Weights of a small mixture-of-experts language model, trained from scratch on English Wikipedia.
Size: 13 layers, width 384, vocabulary 32768, 122M parameters.
Training: 1285M tokens, 9804 steps.
Below are experts of layer 10 (counted from 0) of a mixture-of-experts language model. Rows are named router (the router's row for the expert) and show model dimensions 288-383. Each number is 128 + 24 x the weight over its row's rms, rounded and kept within 0 to 255. Numbers have three digits each.
After each expert's rows: "raises" lists some tokens whose logits its average output raises strongly, later layers aside. This comes from a sample of Wikipedia text that the model never trained on.

# expert 10
router:121127113101147110108102147123114129135093153142094124139112118117120130139130140187153132132105150146106144110109143105094177150108138165122139089087105120141116075131098142121107123117121110114125089179167119133090085156141157100150110159141124133148085144119122144106140146146132164136
raises: ",", ".", " and", "-", "–", " |"

# expert 36
router:101168132126126155154144160138135164153168119164116138132104122161116124169083142128150114143111165125120133103103125139118143085125097122112137158128152164152119144101143169120166108160074141132101109119131186119130134115123117114158112134157106121122152112104144144107141107127102156136
raises: " in", " and", " the", ",", " (", "-"

# expert 8
router:160137135139136101134118150139110124097093121085146169155060131133129109147186130157155132147104137100154132149115157186135119121104142150109190136108132143128141094090105116121090147138093110118157137092144144158138131134095122110108128131165104102139143164120124124110140140131111084068
raises: " the", " and", " T", " P", " L", " S"

# expert 26
router:103099136113125099154123139170154126131153143119129123144152130153107134067153145142098131136117142152102118118134103106132151130136158114098112121109097124153173130189158137110109136131147182132121119145131170149156136142114157144087122137125163114128108169161169169159153130138113095128
raises: "b", "r", "ra", "m", "a", "on"

# expert 14
router:108126150135095148168123094070138117117123102120088154143108106147148141160070101106157104105147146136139161141144119162134158124176137127174117109123112112116116137123148127128131127126149131145153115134153123136122134112154133113116169156152159162105115118137167137127139128126122173127
raises: "|", "==", "D", "P", "L", "R"

# expert 21
router:161123132145124128127146110131135134140110146160111126104184151135143099059165123121145076103133109154111085157073103112128122136143114125135111197171127114111189137127151158150093113113130148147143157126083111143146127142091153107122101120111140109100096048138137150122119081186143087130
raises: "w", "i", ".", "v", "k", "o"

# expert 22
router:135082123136141164157125064143142088162166157107139089157101128147126107117099120105102146123138156155155100126131145134111124102130141087108075123131118158096120133103139122117157150123111109113167134124092123133132111111092081099088189114127111136139121148101132166121138181099111122114
raises: " a", " the", " in", " one", " an", " at"

# expert 3
router:142167078143143104154134131142156144150147118117134111151121147156132124090127136068136129119114114149103151188129121125138139120122142093171112117111090129155151139168125166150134151091140142141157119099121108107140134155120113111118119124135160146159111157118091117140116134154096138166
raises: " and", ",", " in", " of", " (", "."

# expert 2
router:128126145151144116104165161144122140131149109120085090136178114151149156082129113091125135126101130150136176181114148094144130125128114138153144136112127123178129093106127140100179119095167088151100135127122145101139094144104099155110123132150110145141136099118127106116086143107131123121
raises: " and", ",", ".", " in", " as", ";"

# expert 16
router:107156080145143112089189125135119105151126091142126158107150117124144155107077163141113176128146137106170106098160123126113146140116116153096173110132124106082123116162139158098141098159120118139178143131135120108099160102144127109128099126124144126133160121121133093115158079148110194128
raises: " |", "\n", "===", " ", "^{[", "*"

# expert 15
router:089079129132141152136121126130136105109115123139129148076114173109098135100080116148142076128083150120140119120126136136093137139152146149163151076153142129116071132155109147127116130145089060118139159124138118130112143107119124134117158117136161109151047160088073113144140093125161113092
raises: "-", " and", " in", " \"", "\n", ","

# expert 35
router:114112103144131146094162127110125155124142120157152128178148087102145101121072138144138116157137134165165112146116129133134099124128150119130117154142108100153124098101146089125183124165098094094142133113124151110124135137091115118165140106131159122138119144122112159118156174106131142156
raises: " and", " in", " with", " of", ",", " to"

# expert 1
router:107176159112126117127110111153125115124143110130100138110073196132080133081098098168179167151107135106131130110095115189131130127143167120109107124159141128139119137106113140156178101127103149141115128146108151110147159126115113150141096124163143094119119105147128094102105127148131144102
raises: " in", ",", " and", " \"", " f", "-"

# expert 25
router:127078109111104110154118180113160148121116122122134075103105101103143116096149198107106101099129138138143141116127115092082129139098129150124165124159111130114124118140121119159096126113137133137114115136128071138168145137124155149103136151106112134107114160096136123148117124077112132163
raises: ".", "inc", "anc", "ov", "aus", "omm"

# expert 28
router:104151107118102139116142106124099125138125105155092130126125105141152134126116094121110104170122119156122115154127104126164154142147142114144152151129164107132083114114167163111148121117143122118174097111140111123144133142114143169117108127142094120124095124110113144076154088096132112056
raises: "\n", " The", " A", " As", " In", " At"

# expert 20
router:130169153107176142120156140109109128122146130160072146136138118118138096145098108130118089118136112104117099104114114123171113171157125091139112115137119114152086131096110112144161102126132123141114157087107145111123164105118157134123137102120123099167152099138110132080114187086121161079
raises: "\n", "-", ",", " (", "===", "\n "

# expert 23
router:128090176126189136107143140164105150135136106158158091154103124103174122158138095137153133158110085113126099114170154136106093127110099162075126125102109114113055135087122119123159135127119141110133125144125156110116106123152136083089119115163150107120103126136118125121121126099096127131
raises: " in", " and", " at", ",", " major", " with"

# expert 29
router:147136192164138100152140114091154167145136172093128126162126120132150169118150136098071145131157120150168184132123139135151097117081130098152123108147141131132137147152106118109089122117084122120102128095134141170138095131108096106091167109135105115109164126138144131137107159160093124129
raises: "er", "ak", "-", "is", "as", "ug"

# expert 9
router:116115102167142123111137123123161126142151129162132147107150145090121108055132110148141150144184126083114151175131123097172066152114123110116135108121116110110135115143134134139093140146135136105124133128105136167113114071154141142138138135089137156160142099134100107183105112116151081139
raises: "z", "p", ".", " and", " of", ","

# expert 33
router:144158107083159122084167154143166120148166109124089125115123097142095138035125096132128165116100141124174157174127148140134111147141114066140100098109143124129148077066147142126191133128118145114071121104094074127120112121178106124106141105137093155126133101153093130138136146133155115156
raises: " in", " to", " as", " on", " at", " with"

# expert 34
router:152120108166096155093159144139120093133135113115123156106064147120122119139149084148134149127146081115128125121094144134163139089149117174143156197094105138129160133140144117086136114119108132134121147122137097099137153148168141094126108119103122125107158108104107126119135123161150141079
raises: " of", " and", ",", "/", " (", "\n"

# expert 6
router:097117153108133099113100082099095180140118131130129104125071151135117125181120096102111134102149084127107111118152143199109111167109136116130120134107153155112118154084156114155117108153157117097110121108128101150100131117128122132118090097141127113129113113113102148113145132132112128073
raises: ",", " in", " was", " had", " is", " by"

# expert 24
router:138093104122162106100148133136108100127104121096170132143149121127113120117059122120153152168141127124137095170179106137155109168125103148104126123119144102107090138141131106134154135140109133119131134118143183092141169117134122125100100146119105107098156165130141117079122107162122154122
raises: " and", " A", ","

# expert 4
router:135153128105114118110105172130123127116122117119127058115119120092127140146173185105154135107160093103133155109137132090084120134099120131136148114115127141128113096171124125117109116121129122148133117104124088131129122119152133143136140147098123145115155183129155146158141166136161141144
raises: ".", "i", "ON", "U", "IR", "Z"

# expert 31
router:126116102124152158133116121105138099096122150135138141160093147155155116062125130133144141076103125109177181157104073095149083123145159117112112099135122106119138129164135090161102118122127148140134181118129145133100110141127105139159135072139087114087126110097094124151114130115139102145
raises: "al", "at", " and", "or", ",", " in"

# expert 37
router:118153139138127114160131134101095139156121124147177189130117133123128136088111136114117115101134134079108135165120140122172101126167118107161138146109137137158100073133126139162127121132141148109120101125114119161142164100116114117128154096129140101167170106166167151153127100122154114103
raises: "-", ",", " and", " in", " (", " one"

# expert 18
router:138152131145124118125135106115095132103121124113152195096150128105140127115148087091111143162091151142083141103162128158124140106142174102134152168123123173148139152113110113123174140099152129128143151160130119108110115106143146166153102136145168113144162144095111141119136126131108091071
raises: " 1", " 2", " 3", " 5", " 7", " or"

# expert 12
router:124162115087139162113101152146133105132122142114134103118114126114157157123121143146125107096054164112136088115101141114118127117129164150108087098165185142117094162141119090079109117108143139122149117139140138097106129087134117140130114112103138114095139113142107123127136140140134159153
raises: ":", "(", " and", " (", "/", "s"

# expert 7
router:114126133145117168152162119136112127156128161120158123170170100085105078073103162112146118140129148115098186162135092131148120100153106121096111164102159129091151117126121158112088117122140120123113122106137095152131104120150126112134097087095143139157111095158158132114145121131141106134
raises: "ob", "oc", "ol", "op", "id", "ot"

# expert 32
router:112138169115102100132092097123096113112134086102121163140134097118118120179068110128118127139139119152125102064146127156107121119174129165106129107114108118137102138152134128116129104106138109129117138156128125126106135127152120108154114127099120110139134170153152142147141158106136126125
raises: " (", ",", ")", " or", " in", " is"

# expert 39
router:174136108094124129093125165121124131139115143138161101094164121149130121188115122108111147170106080139136123115098139134069150116068125136148129191112114122108100065147143115108108125097113105149124156129124092126117139173123096167129173135152158156124117162109110106134098165099171133130
raises: "\n", " [", " |", " (", " –", " See"

# expert 0
router:099153140103101119140138152088124132114164173136133136095137134160104102188136113109119160155139103141136086148116123119114120107134157136121107105133085138120138109112076115141179134109166100129137139155180102110112096153084138151120095139112116147159105121132139085123151111123100155139
raises: ",", " and", " (", " in", " was", " had"

# expert 30
router:090129153159112141149146123133133173169110104122123116131139135129094122106099127116109136153147139113106118120112128094099130136107111140122126088144151163135119153132161137142136151129156125149102120090108111140118143139124129160115112102134140123141156071110137110129118138150132098083
raises: ",", " (", " and", " as", " in", " of"

# expert 38
router:122122123119111159167109131186144113132119117145135185171128126152147151185106128108114153150106189085103131108120106098113130137139094126121138147146129173151180186121096141125115145117133139132123118159140173128139097099123147149147105147154110115111133105135139115091108122120139120135
raises: " and", " (", " Land", ",", " the"

# expert 5
router:157103152129116157139121093103136094136136137111101143084146156141103127164145132115178113127149131133161128078140133143164157109138151132152148105122117109115133114108136154126092135148154112110154092175097090137126121153138161168160155175121137117113118162144159134127107079104141174161
raises: "N", "0", "5", "3", "1", "2"

# expert 13
router:153135109149117092116082099142133139118147142155115171156082141160100160147136114121134093071137111109118160141130142167135172155107132125139152130111171122160087158118172128142091120095161120122155126143159119150144152146120139174098108173123118144114097110099157159141133125101141094160
raises: " and", " D", " L", " A", " T", " M"

# expert 27
router:137164138142148132085111120160144097161088114114137133102164115083094165160125104173125106118106112159114077177153150091153140131128164151141118130119154164132141152154116158100126113147122117156099101163140135095084112157165144129162127121131152175148140136167131110104099136089068190149
raises: "-", "a", ",", "/", ":", " "